{"d_shared_expert": 64, "normalize_top_k": true, "balance_bias": false, "n_kv_head": 6, "attn_scale": 0.177, "tie_embeddings": true, "init_std_qkv": 0.0361, "optimizer": "soap_variant", "beta1": 0.95, "beta2": 0.99, "grad_clip": 0.5, "batch_tokens": [32768, 65536], "seq_len": 512, "train_tokens": 629900000}
Below are experts of layer 4 (counted from 0) of a mixture-of-experts language model. Rows are named router (the router's row for the expert), up (a neuron's input weights, with its number) and show model dimensions 96-143. Each number is 50 + 15 x the weight over its row's rms, rounded and kept within 0 to 99.
Before each expert's rows: "comes after" lists some tokens at least twice as common just before its tokens as in all text. This comes from a sample of Wikipedia text that the model never trained on. Tokens count by the router's weight.

# expert 127
comes after: ", ", "es ", "s ", "ers ", "), ", "\" "
router:41 58 43 56 44 40 52 41 43 40 61 34 47 57 27 63 64 61 49 69 37 33 69 49 17 79 45 35 68 62 33 40 49 74 45 58 58 28 32 30 51 35 51 56 36 36 60 34
up0:38 61 64 36 50 48 25 52 79 28 48 50 66 47 56 39 55 29 43 56 42 64 55 34 57 59 59 34 40 47 47 57 44 22 47 60 42 56 56 39 51 47 49 20 42 54 47 72
up1:53 47 34 55 34 50 55 63 47 45 59 34 39 64 48 44 53 48 64 21 42 69 39 81 47 54 39 56 51 57 42 61 62 67 78 72 76 32 58 31 50 64 62 62 26 48 34 33
up2:39 45 68 28 58 55 46 47 51 66 54 55 45 44 70 50 59 55 37 51 24 33 52 50 59 09 37 47 34 27 51 51 58 56 56 44 38 49 42 44 67 62 30 46 72 29 74 37
up3:64 38 68 77 21 38 76 29 44 43 22 50 37 48 55 23 38 85 75 61 64 43 86 40 55 69 63 47 38 58 64 26 74 45 71 27 46 60 52 46 35 27 78 39 49 25 20 48
up4:43 51 39 51 68 60 34 64 37 47 60 38 24 44 63 48 34 55 63 64 82 55 62 71 83 43 35 74 50 76 77 63 54 86 71 54 68 30 50 45 39 60 59 72 43 42 54 32
up5:56 36 50 47 34 94 45 36 52 33 46 36 54 38 60 53 11 62 72 51 66 30 87 48 41 59 66 63 49 90 50 52 41 47 54 60 33 61 31 81 52 43 56 44 39 84 68 60
up6:29 68 23 62 35 75 40 21 52 63 27 41 46 56 36 41 74 36 46 47 54 67 44 77 64 78 40 47 54 53 30 50 34 51 13 46 27 53 76 19 43 37 53 67 30 76 77 49
up7:55 75 31 67 51 83 38 23 42 53 08 21 44 62 54 45 45 57 85 61 77 79 74 55 46 57 53 68 47 67 56 54 42 76 37 70 68 53 63 53 60 42 47 45 59 42 18 37
up8:74 56 52 52 28 58 54 47 46 48 84 30 43 39 54 52 59 59 19 24 42 47 49 37 65 23 45 72 47 45 62 49 36 56 40 48 38 51 28 66 53 64 43 23 32 63 24 41
up9:52 77 50 67 61 92 58 26 37 49 51 54 58 65 32 58 16 43 61 36 63 20 69 48 76 45 41 40 23 56 50 62 49 67 32 71 59 67 56 56 44 59 61 62 06 81 72 62
up10:45 56 49 71 81 61 38 33 31 38 29 44 61 41 53 50 89 47 47 63 42 43 63 53 77 54 27 43 61 54 39 52 41 45 43 30 51 72 30 26 52 43 80 35 71 45 26 59
up11:90 61 44 66 49 37 54 56 45 59 58 38 70 49 42 54 46 40 34 81 47 71 70 91 64 48 70 42 36 58 55 63 54 44 36 55 77 54 32 44 70 63 36 50 76 70 56 56
up12:73 72 39 61 68 60 50 30 33 57 15 55 73 71 31 52 54 65 35 51 55 32 77 38 67 23 57 30 38 23 89 44 44 20 30 33 74 36 38 68 45 66 53 39 39 76 38 44
up13:87 54 33 43 68 63 41 37 47 54 43 42 60 79 57 27 80 59 96 55 44 82 57 59 53 62 85 43 52 99 39 55 41 38 56 58 26 47 57 58 51 30 62 28 58 27 31 32
up14:49 61 12 51 35 42 53 57 55 28 56 46 47 38 64 50 53 62 51 71 72 42 53 09 65 46 62 60 39 60 22 53 44 70 32 59 37 70 46 70 31 43 61 47 67 31 48 74
up15:40 75 61 52 33 41 52 71 27 59 46 36 59 71 44 57 48 41 53 30 51 52 58 35 47 57 64 81 53 58 51 50 37 65 60 31 65 60 45 17 45 45 84 48 45 46 65 66
up16:19 32 63 65 56 23 37 76 39 33 76 49 52 41 76 31 41 34 39 56 59 50 30 37 48 83 35 46 57 25 48 58 49 54 55 35 80 45 47 45 52 53 61 60 39 39 29 25
up17:56 47 56 46 44 52 46 38 82 93 86 64 57 67 60 71 50 38 16 46 56 46 75 53 38 33 54 62 34 44 82 38 00 57 37 60 53 55 37 59 70 52 39 61 67 44 66 17
up18:42 37 44 39 39 44 59 62 49 16 75 47 42 54 60 73 17 64 40 69 34 63 31 33 52 52 31 68 26 39 32 64 71 31 53 39 51 23 68 26 60 34 55 65 20 50 45 65
up19:72 35 65 56 46 53 61 49 51 58 31 25 73 50 65 39 31 63 47 48 60 75 73 45 55 60 67 43 38 57 63 81 64 61 27 50 63 62 48 45 48 48 50 26 69 55 24 33
up20:46 72 64 59 58 33 43 44 69 32 64 32 43 66 62 73 47 65 35 74 59 33 33 55 70 46 38 57 38 56 33 51 60 69 60 47 82 76 22 61 49 92 59 60 38 60 48 57
up21:69 42 58 55 31 64 53 49 40 38 68 46 49 59 56 55 39 63 62 50 16 61 37 66 47 60 42 66 53 45 40 66 60 46 45 60 38 57 71 47 51 60 64 62 18 44 53 55
up22:58 62 61 56 52 34 26 65 77 36 67 63 43 38 44 40 47 53 57 70 61 44 45 31 54 42 38 35 25 51 29 52 61 50 61 68 49 40 37 40 71 41 67 40 54 47 69 19
up23:44 70 43 58 57 26 38 30 55 42 50 48 50 44 60 74 30 48 29 80 43 49 69 73 56 72 16 56 31 32 37 61 59 39 67 58 57 63 45 42 33 52 85 52 51 57 55 78
up24:24 52 74 58 40 43 44 49 68 62 26 48 62 46 58 65 37 48 45 52 72 76 51 62 49 70 46 77 39 54 47 48 35 55 70 41 39 45 58 41 66 71 42 81 34 50 78 35
up25:40 29 49 55 94 34 32 42 53 44 63 51 65 56 52 71 74 52 38 50 44 48 69 53 64 80 51 31 43 46 52 76 51 05 37 83 30 26 46 56 56 61 55 41 48 56 55 50
up26:54 49 64 35 89 56 69 52 41 22 24 55 43 44 50 39 66 48 42 48 48 92 37 52 71 48 64 58 61 49 76 82 34 62 88 35 77 38 29 39 33 58 67 86 62 44 49 48
up27:46 67 44 27 25 35 37 58 62 34 48 45 56 38 51 54 51 41 87 80 59 42 42 34 45 59 43 73 54 12 22 48 70 84 44 32 32 44 51 57 52 28 46 23 52 57 63 40
up28:38 48 47 46 64 37 62 53 72 65 48 42 40 55 26 47 35 76 34 41 67 46 58 17 54 25 80 50 70 76 52 51 45 63 59 33 77 44 76 51 35 77 54 62 40 33 55 78
up29:56 51 57 54 71 48 46 51 11 64 66 39 59 43 52 31 86 33 42 54 34 61 64 65 17 74 55 79 59 52 81 16 43 54 51 43 67 36 44 36 45 76 52 73 42 45 47 41
up30:59 41 25 42 48 70 57 62 58 33 57 44 57 24 46 69 16 21 47 27 53 31 42 55 23 30 35 54 25 34 74 29 31 65 58 80 63 39 45 69 58 59 40 81 47 78 73 46
up31:52 32 58 43 50 64 55 49 73 61 96 80 58 41 42 61 50 63 38 24 84 39 58 48 38 63 60 72 79 46 57 43 57 46 33 57 46 61 41 54 64 60 31 53 17 36 45 66

# expert 21
comes after: "H", "B", "C", "N", "F", "S"
router:66 50 61 61 37 56 48 63 74 57 62 33 74 83 45 15 68 56 59 55 37 63 78 80 48 34 39 56 28 56 48 30 51 34 64 70 46 37 73 32 58 53 42 29 40 56 64 58
up0:36 57 52 36 40 60 88 47 40 72 52 42 65 21 39 26 58 73 54 49 41 30 55 37 43 64 64 46 37 57 43 43 60 73 36 58 41 43 57 54 20 73 23 41 47 51 65 01
up1:47 40 45 69 48 32 47 56 45 51 42 51 54 67 49 93 51 50 46 55 60 29 50 58 69 51 56 66 70 38 35 56 69 77 43 62 70 42 50 53 33 67 62 67 62 69 32 40
up2:52 37 30 32 69 57 21 58 40 39 68 47 77 55 38 51 49 58 69 31 48 37 72 49 78 35 20 51 32 16 79 57 65 62 33 44 33 48 47 62 50 13 91 51 51 42 54 28
up3:11 24 82 54 40 66 82 34 50 48 49 44 40 89 53 36 56 70 44 37 53 43 65 53 42 50 86 26 65 50 42 49 51 43 48 54 37 39 51 58 49 45 22 38 28 49 41 79
up4:58 55 47 54 45 16 59 36 39 44 57 53 55 70 40 41 40 46 28 60 32 43 57 46 36 27 69 45 71 43 59 45 21 47 66 55 67 46 38 36 64 58 54 43 59 63 59 69
up5:68 55 32 57 27 18 65 52 56 47 62 20 60 30 43 36 46 65 51 46 43 20 64 55 27 66 49 39 34 38 56 44 45 64 40 31 49 65 35 35 62 61 46 49 34 36 60 77
up6:54 28 74 42 50 58 50 49 03 53 50 61 61 49 63 71 40 61 51 44 35 52 58 60 66 32 32 41 42 77 52 45 51 78 39 62 34 47 71 36 68 62 44 36 22 43 27 08
up7:35 05 31 17 45 42 58 23 28 45 30 35 53 61 63 61 58 39 52 51 59 71 32 21 64 41 77 53 47 56 31 57 76 34 36 63 47 34 52 58 61 49 46 36 20 05 32 61
up8:75 82 25 54 72 47 81 47 51 38 71 57 65 55 58 42 54 69 36 62 45 58 66 39 55 62 35 59 44 33 63 41 30 34 20 35 33 62 78 39 66 54 54 48 63 40 50 28
up9:47 54 68 45 61 60 25 60 52 24 37 46 63 46 68 52 35 27 52 68 43 63 60 42 65 11 69 55 66 63 34 35 29 43 51 76 55 76 64 45 77 61 55 43 59 38 51 47
up10:52 67 60 39 42 28 32 23 42 43 53 52 51 74 79 50 31 54 51 46 56 43 49 25 44 60 33 43 48 40 72 36 46 55 79 57 44 39 45 37 48 78 48 41 34 74 34 55
up11:59 73 37 57 53 34 42 67 47 41 55 44 54 48 28 20 29 44 38 38 33 38 62 48 45 63 47 70 30 32 80 48 38 73 52 72 44 49 30 39 69 65 58 45 60 44 49 65
up12:71 38 62 45 59 66 45 55 45 72 14 24 56 51 18 41 63 28 76 30 48 66 33 56 52 55 52 56 43 41 55 68 45 52 30 56 57 32 58 27 60 73 63 85 52 82 75 60
up13:62 66 19 25 46 34 78 38 45 61 85 45 60 64 46 51 53 43 75 79 45 60 27 40 57 45 51 17 38 49 53 84 48 42 50 56 43 73 41 37 61 39 55 60 66 24 40 44
up14:29 69 49 56 47 40 33 23 76 61 40 55 44 41 46 85 48 50 29 59 47 61 54 44 37 46 69 53 56 50 58 62 34 83 17 61 61 58 49 27 89 50 63 63 54 39 64 63
up15:29 35 42 34 43 28 53 43 80 70 38 64 59 46 70 30 31 16 60 48 54 47 54 46 36 25 15 42 48 16 56 53 37 47 21 60 68 61 56 34 22 65 37 69 52 41 29 33
up16:34 49 47 57 67 52 60 44 29 86 61 28 22 28 43 38 57 65 10 54 70 58 42 61 35 39 61 69 54 47 38 54 54 55 49 40 49 63 39 47 54 37 44 28 40 85 33 46
up17:62 61 26 46 47 56 69 50 78 39 40 43 53 65 27 72 52 53 76 61 44 49 53 45 49 45 28 88 37 63 47 42 63 50 38 69 44 54 32 48 58 50 31 49 76 21 64 54
up18:47 37 42 60 44 44 63 86 65 40 31 48 71 45 60 60 37 88 52 50 52 53 48 44 75 62 45 65 34 41 65 42 57 26 47 71 60 27 33 63 16 47 42 38 67 42 55 61
up19:45 40 47 60 80 41 45 50 51 68 76 67 51 48 37 28 42 71 36 54 40 52 44 64 68 34 45 63 36 49 85 16 68 66 51 51 73 61 61 43 38 38 42 45 42 63 69 39
up20:53 42 71 57 57 15 48 56 37 54 47 38 54 54 33 63 84 38 60 55 61 36 47 49 33 53 22 64 56 28 54 52 40 48 38 51 65 61 49 38 21 56 28 53 17 62 39 59
up21:68 20 39 53 30 39 39 57 36 74 64 55 34 58 87 52 50 54 42 61 39 68 40 57 93 49 78 36 55 39 55 25 61 60 61 42 47 30 54 37 56 43 56 23 55 43 48 41
up22:52 82 70 32 68 43 76 38 56 52 74 22 53 36 55 66 49 59 71 48 64 32 72 51 40 70 33 55 20 26 37 67 34 59 52 58 61 31 53 45 31 45 55 55 81 29 55 41
up23:61 59 59 42 50 70 53 52 52 59 71 84 29 69 67 54 35 60 51 56 31 50 21 58 29 24 47 68 84 40 60 39 39 84 47 77 65 60 56 61 21 82 68 34 50 42 83 38
up24:30 37 26 55 28 53 38 36 57 41 59 40 51 48 28 47 32 25 31 39 50 39 72 55 68 61 57 53 83 50 36 56 58 41 59 69 46 43 40 30 56 51 66 54 59 27 49 72
up25:43 39 30 59 39 62 73 47 56 87 52 56 50 66 58 54 47 39 26 59 46 51 65 51 54 41 25 69 43 36 39 59 24 71 48 45 58 53 69 35 40 47 26 57 43 31 58 60
up26:68 51 52 51 34 63 58 48 31 50 37 41 37 55 68 69 61 35 54 67 32 20 45 50 70 52 67 46 36 70 37 41 57 55 41 41 29 62 53 56 29 28 99 36 64 89 60 53
up27:59 58 60 60 54 46 37 72 42 44 55 27 55 76 26 50 75 48 51 65 38 31 74 49 53 14 61 67 70 62 43 66 50 31 45 65 54 25 57 44 84 31 55 35 42 46 37 37
up28:51 44 51 35 61 83 42 86 65 45 59 49 50 53 22 21 54 51 35 55 56 37 56 54 12 20 31 52 42 22 40 82 37 48 41 36 57 54 68 48 45 57 44 72 53 59 50 40
up29:55 78 82 33 65 59 52 30 50 51 52 33 46 25 37 41 52 44 24 53 30 75 59 68 18 47 64 28 31 60 37 33 52 54 47 71 49 64 47 43 54 50 34 50 55 44 46 42
up30:37 48 25 48 59 52 45 44 58 57 71 14 57 41 32 31 39 46 70 65 54 58 53 48 60 78 36 43 15 99 45 49 80 45 48 54 27 57 43 37 26 41 42 75 48 64 47 81
up31:58 51 40 54 88 65 73 43 59 60 36 70 43 50 74 42 29 37 71 41 55 45 61 49 62 64 36 59 13 47 59 33 21 40 68 59 83 62 56 65 63 66 63 53 36 54 39 61

# expert 105
comes after: "confir", "- ", "individual ", "gold ", "am", "m "
router:42 17 45 61 41 60 62 27 72 47 41 31 58 35 44 63 46 67 40 51 47 54 71 23 57 55 48 73 38 66 40 42 60 68 60 43 44 59 43 34 78 84 47 55 41 47 53 59
up0:57 62 47 51 59 45 73 49 52 41 61 40 31 41 37 38 71 38 61 48 67 41 59 65 46 62 67 44 49 66 78 63 49 35 45 60 53 59 78 55 61 38 67 59 55 27 59 59
up1:38 72 55 42 42 61 63 47 46 32 45 47 24 44 45 62 57 39 81 54 44 55 79 41 35 57 35 48 45 46 39 82 73 55 62 37 31 46 64 45 52 52 31 49 45 60 44 54
up2:69 57 52 31 41 63 72 50 50 43 28 54 57 90 46 13 43 37 58 62 19 42 48 50 40 50 47 54 58 61 52 39 52 63 54 70 60 37 51 36 82 51 49 43 49 35 47 71
up3:69 61 37 60 31 49 59 37 51 62 53 64 39 28 42 38 68 91 58 65 54 62 53 41 56 55 36 33 31 66 65 32 51 60 64 52 52 49 50 37 46 48 57 56 67 47 79 55
up4:41 51 47 60 66 73 30 28 69 61 52 33 53 60 59 41 42 47 59 28 44 41 32 55 70 35 57 39 56 67 58 61 46 48 46 26 43 46 38 68 45 58 37 93 17 51 79 48
up5:30 72 74 40 52 45 43 53 14 38 38 50 69 49 47 39 48 84 58 56 60 43 40 58 63 59 59 58 82 40 49 65 31 30 50 54 19 48 51 73 67 60 31 34 47 69 51 56
up6:46 33 47 42 49 22 36 50 38 61 63 52 54 83 56 64 62 77 30 43 54 74 61 57 49 50 45 50 54 57 69 35 51 73 39 40 30 45 44 85 56 64 35 37 50 32 15 54
up7:61 63 58 47 70 54 84 52 65 34 57 45 25 38 46 55 64 56 44 74 42 59 71 56 45 58 40 29 48 57 44 47 62 70 60 28 63 63 50 60 62 63 52 62 62 51 67 20
up8:57 42 52 65 60 49 43 44 68 59 66 61 76 70 44 60 46 45 59 27 58 52 34 43 72 72 55 56 60 49 46 65 66 73 47 22 45 63 32 44 47 71 91 72 54 48 22 67
up9:56 43 67 79 83 35 65 43 17 75 49 65 40 27 37 60 44 62 59 35 55 43 52 66 76 71 48 32 48 78 60 42 61 90 59 59 39 20 44 29 65 54 31 57 61 54 51 53
up10:31 84 59 50 57 52 28 82 15 54 44 30 48 35 43 57 44 38 42 58 80 60 29 41 47 51 39 33 39 41 59 76 48 79 47 48 42 47 38 42 46 39 39 47 48 69 57 63
up11:49 69 87 55 53 29 55 99 39 45 38 47 57 71 30 54 43 64 34 36 29 45 51 61 40 34 46 58 59 56 48 25 53 66 43 59 46 71 77 33 54 42 54 49 42 52 47 71
up12:60 53 66 70 26 24 33 69 55 56 45 60 38 53 35 40 38 55 27 74 25 46 11 65 20 41 70 50 50 42 48 62 29 59 36 42 47 45 41 57 69 27 60 50 64 46 30 56
up13:21 44 66 17 44 75 49 18 43 57 41 21 50 51 62 74 62 45 46 49 38 67 48 46 68 59 54 49 44 31 65 09 57 46 56 51 67 36 39 57 73 54 69 56 43 68 46 33
up14:50 34 34 57 67 85 52 57 60 52 36 37 54 63 31 36 32 30 56 48 43 79 80 86 38 51 44 50 61 59 43 45 61 37 23 48 62 37 51 56 54 30 63 51 48 51 67 73
up15:44 55 26 45 47 57 28 57 54 64 52 73 63 28 19 55 38 66 38 46 40 43 45 68 52 48 40 17 29 30 58 47 30 38 49 52 58 61 42 55 47 69 67 41 47 46 32 36
up16:67 72 70 40 79 42 54 37 61 48 42 25 38 62 39 49 65 64 49 77 21 57 51 41 69 26 37 56 53 47 61 44 42 52 41 50 36 55 47 28 80 36 34 50 63 79 53 44
up17:48 59 38 41 40 47 50 31 41 33 51 46 66 73 35 13 61 41 46 39 54 22 42 76 78 51 41 50 50 40 61 61 41 45 41 36 57 32 29 83 56 25 47 63 63 46 58 40
up18:54 25 35 32 39 58 59 52 59 38 33 22 63 87 61 64 47 18 44 69 42 56 58 45 49 55 70 70 59 44 39 63 57 41 51 53 37 51 42 44 19 49 71 67 47 50 50 61
up19:48 46 48 18 66 38 66 41 58 49 55 48 54 74 58 63 42 50 51 34 58 16 42 38 61 51 68 26 76 59 32 61 41 28 45 58 40 13 52 43 70 53 31 54 31 69 56 57
up20:67 26 33 33 37 68 54 49 42 41 43 45 75 59 81 52 40 44 47 57 35 23 53 55 53 42 53 62 75 58 47 26 34 36 49 53 59 44 35 56 67 65 49 35 26 75 47 76
up21:59 62 34 59 43 57 47 49 51 45 58 53 44 42 43 82 64 68 56 37 84 63 47 39 64 64 58 22 51 79 30 39 51 55 34 46 35 50 48 41 33 36 49 46 57 56 76 37
up22:79 34 36 64 56 30 54 49 60 13 50 45 66 51 68 69 40 57 50 45 66 38 56 53 61 55 49 31 61 65 30 70 45 43 53 31 33 37 36 23 13 25 67 55 55 68 36 48
up23:32 54 57 38 68 45 85 64 39 51 41 68 39 22 68 59 51 55 55 38 41 75 40 75 42 61 43 47 51 23 41 20 52 48 66 55 73 40 38 35 66 41 47 70 30 74 50 51
up24:39 68 38 69 69 72 80 41 58 35 52 41 53 46 29 50 42 42 63 37 46 23 65 48 28 58 18 16 39 50 65 73 29 49 31 67 46 49 54 56 46 42 47 52 47 93 44 48
up25:54 58 56 61 44 46 48 32 58 85 48 60 34 63 36 36 50 19 61 45 19 58 51 45 52 46 41 38 51 52 77 36 60 40 70 44 50 62 48 61 47 23 49 56 69 47 43 45
up26:26 51 52 50 40 51 70 37 60 36 47 63 38 47 43 35 38 41 63 30 27 55 33 46 15 49 58 67 76 61 36 59 71 57 53 40 50 33 26 37 41 44 37 60 47 32 44 55
up27:18 63 40 61 69 60 18 81 24 44 41 47 39 49 37 60 42 52 50 70 53 48 80 55 40 48 38 59 37 46 45 61 53 66 39 52 65 49 90 46 51 54 44 27 43 25 41 81
up28:35 55 64 48 42 48 19 26 43 46 44 47 20 39 42 63 69 46 35 43 30 22 25 57 36 55 57 51 85 67 27 81 67 38 39 43 50 50 71 32 52 50 68 51 65 46 43 47
up29:45 43 44 55 57 48 63 45 43 65 38 18 41 36 30 61 15 44 63 27 71 44 57 58 34 45 69 48 24 68 47 46 64 57 61 53 69 75 60 27 47 46 57 35 61 48 66 85
up30:59 68 40 76 67 34 65 25 78 63 65 51 54 50 36 69 49 42 57 33 55 87 42 45 43 69 30 38 51 48 42 57 39 40 65 42 64 56 58 58 35 52 39 60 69 27 66 32
up31:43 62 53 36 59 39 30 62 44 77 37 50 51 37 84 21 63 49 58 69 38 56 40 78 56 35 55 46 13 30 65 39 61 60 49 51 79 49 53 33 36 70 50 36 31 78 37 44

# expert 23
comes after: "the ", "a ", "to ", "and ", "was ", "dis"
router:51 46 41 39 38 43 50 30 67 49 52 65 41 57 54 68 52 49 36 37 35 45 49 64 46 49 59 41 27 23 35 56 46 55 67 79 87 35 46 58 79 48 63 31 44 43 36 39
up0:42 27 59 26 38 63 66 34 52 37 42 43 44 32 69 75 47 57 33 52 50 55 71 16 51 64 54 66 59 64 51 48 59 51 45 34 40 34 54 45 46 54 60 59 27 60 85 42
up1:34 67 44 56 50 37 34 17 48 58 35 86 57 62 27 45 34 46 52 25 16 51 52 50 73 57 25 69 46 30 27 27 51 40 56 45 45 71 53 59 40 30 68 47 56 50 54 49
up2:10 36 41 36 48 62 45 44 38 56 28 38 34 65 20 49 17 36 62 70 51 38 47 43 55 50 18 45 32 55 32 63 69 66 58 74 80 42 54 82 65 39 57 39 42 75 46 69
up3:49 36 32 48 57 45 73 50 75 56 54 45 41 65 41 53 51 51 55 47 25 78 37 44 51 59 46 46 28 27 78 27 35 58 39 50 44 41 45 33 55 70 47 51 28 80 43 37
up4:38 54 45 42 13 50 43 57 54 24 26 59 65 60 62 93 46 46 53 62 52 60 42 58 66 30 45 66 45 46 75 35 48 15 52 35 20 30 52 28 37 74 54 51 41 31 56 66
up5:42 25 44 33 47 60 55 39 76 80 62 60 60 58 43 32 76 55 53 52 44 23 35 64 61 41 52 66 29 36 18 20 43 25 24 72 30 65 74 44 48 48 49 47 39 65 62 50
up6:35 44 54 61 21 58 19 56 42 53 30 65 29 32 42 57 36 65 39 45 34 49 20 51 42 58 70 52 31 52 64 86 30 62 37 53 59 57 35 52 32 43 48 78 42 55 46 79
up7:49 56 65 54 76 63 39 64 49 54 48 47 61 54 34 89 26 56 72 56 66 39 63 36 56 29 40 75 45 48 39 49 49 71 38 84 56 77 61 66 43 47 76 37 37 47 62 63
up8:54 16 32 61 29 64 64 63 65 22 50 92 64 47 41 54 42 60 47 69 60 54 58 59 61 45 32 44 64 36 49 51 42 53 40 20 54 30 32 73 64 69 24 45 58 62 45 70
up9:52 46 47 74 68 16 38 55 24 66 32 63 43 38 75 79 53 52 37 29 28 30 41 45 68 75 41 53 52 47 80 30 25 71 53 72 85 54 55 19 55 54 54 41 42 51 41 46
up10:58 57 60 33 56 32 81 33 52 52 37 34 44 55 28 47 63 74 74 47 30 70 58 66 29 40 63 91 45 68 39 39 45 49 61 40 50 46 46 55 59 46 55 43 46 37 31 33
up11:40 45 53 56 44 79 32 60 57 55 58 53 33 41 50 23 31 48 27 41 53 83 57 29 43 69 86 61 62 60 47 49 54 67 13 66 54 66 47 48 61 55 53 32 59 47 53 60
up12:54 41 45 63 66 59 30 48 40 53 40 17 66 52 51 69 34 33 75 15 56 61 44 40 61 32 68 45 54 47 61 33 63 46 51 49 32 64 60 45 36 22 56 47 41 36 68 53
up13:40 48 47 41 34 58 57 44 61 65 57 68 64 58 65 48 50 29 49 37 54 56 26 38 41 51 71 40 24 60 76 53 53 75 73 54 46 61 72 61 53 66 39 57 53 29 48 69
up14:34 52 70 37 45 44 59 31 37 42 37 41 48 52 27 60 40 28 36 54 37 55 33 50 48 53 42 29 42 48 72 47 45 76 32 29 61 63 57 79 58 23 36 63 57 52 24 61
up15:35 60 71 46 57 40 41 60 56 09 82 37 35 61 34 51 58 38 34 58 43 47 54 31 69 52 65 34 76 41 67 76 51 30 32 48 38 63 47 74 43 43 39 28 53 45 76 39
up16:39 31 42 39 41 37 62 27 56 56 73 45 57 27 60 43 43 86 20 40 49 27 64 51 64 90 68 61 49 54 62 55 71 53 68 47 52 69 34 34 58 45 59 45 58 26 39 53
up17:83 48 41 57 57 60 43 55 54 38 59 50 50 93 47 35 37 61 84 16 58 57 36 25 65 38 62 18 63 57 35 30 50 39 56 47 60 46 49 72 38 49 22 55 72 37 41 60
up18:77 52 65 43 14 51 54 51 54 71 53 65 37 60 46 65 29 80 77 41 47 37 58 81 11 48 57 57 64 54 54 36 73 64 49 35 57 58 58 39 56 49 53 46 70 52 27 69
up19:58 52 48 65 52 43 45 55 53 79 17 47 48 73 62 75 42 61 31 22 54 48 51 53 66 36 62 46 72 61 33 33 53 41 46 25 68 52 51 30 46 55 29 46 62 43 22 57
up20:89 39 89 49 53 49 75 55 33 61 69 37 49 24 41 53 35 40 38 49 59 35 95 40 56 58 28 39 67 32 64 46 46 32 58 66 51 55 48 64 33 43 35 33 40 39 48 64
up21:55 42 36 50 76 73 55 32 55 67 76 50 58 51 54 37 62 17 46 62 40 44 58 67 50 59 57 44 39 39 53 42 57 47 46 15 44 51 42 51 45 75 42 66 62 61 60 44
up22:20 47 55 59 48 56 38 45 65 41 58 49 34 56 29 62 22 59 54 68 83 19 35 65 69 61 72 40 51 42 52 52 31 52 46 42 66 25 69 69 25 31 31 62 73 38 59 38
up23:49 30 84 57 59 54 30 37 51 41 65 76 54 22 40 64 48 38 18 47 44 42 30 66 68 40 72 32 58 65 44 47 58 63 33 51 55 47 47 71 69 38 56 34 46 25 64 47
up24:66 51 51 64 48 54 56 62 50 76 44 39 40 41 27 48 42 47 38 58 60 46 52 61 35 60 48 57 53 60 31 25 68 43 59 40 73 49 32 81 52 48 45 56 58 48 47 57
up25:49 51 28 55 61 29 56 42 51 57 19 50 23 47 26 82 73 54 22 46 69 39 33 58 67 53 70 64 28 31 47 47 43 65 60 51 74 46 55 57 80 57 48 62 48 59 59 75
up26:48 55 58 29 49 56 64 43 49 48 45 91 56 65 60 22 87 45 48 57 45 39 68 35 70 60 61 68 39 49 49 59 45 39 54 44 53 83 41 33 67 53 63 42 32 51 52 55
up27:46 28 65 51 57 61 53 48 35 61 38 48 34 29 54 80 43 63 38 46 54 74 47 67 39 47 33 50 63 52 44 72 57 53 61 39 44 42 31 60 38 30 46 51 43 71 42 31
up28:69 82 51 48 53 32 31 48 46 57 37 38 44 37 38 49 42 69 57 58 85 49 47 65 23 13 57 56 21 46 19 63 53 47 60 45 56 69 49 44 61 14 42 72 42 70 62 44
up29:55 31 30 56 66 45 69 68 37 40 60 08 39 61 38 42 44 44 22 60 49 65 58 52 33 35 65 37 42 27 50 55 71 62 37 36 58 44 50 42 45 70 50 61 35 34 52 36
up30:40 43 44 52 62 77 48 39 50 76 50 44 37 41 40 43 65 69 89 49 52 33 35 88 47 63 45 40 45 46 44 62 41 64 35 45 68 27 48 50 53 64 62 40 35 28 40 47
up31:61 71 62 41 51 47 27 37 62 81 56 42 39 56 57 55 36 45 39 35 68 54 32 34 62 86 65 47 59 72 47 61 29 38 50 26 60 54 70 47 50 50 69 60 61 30 40 46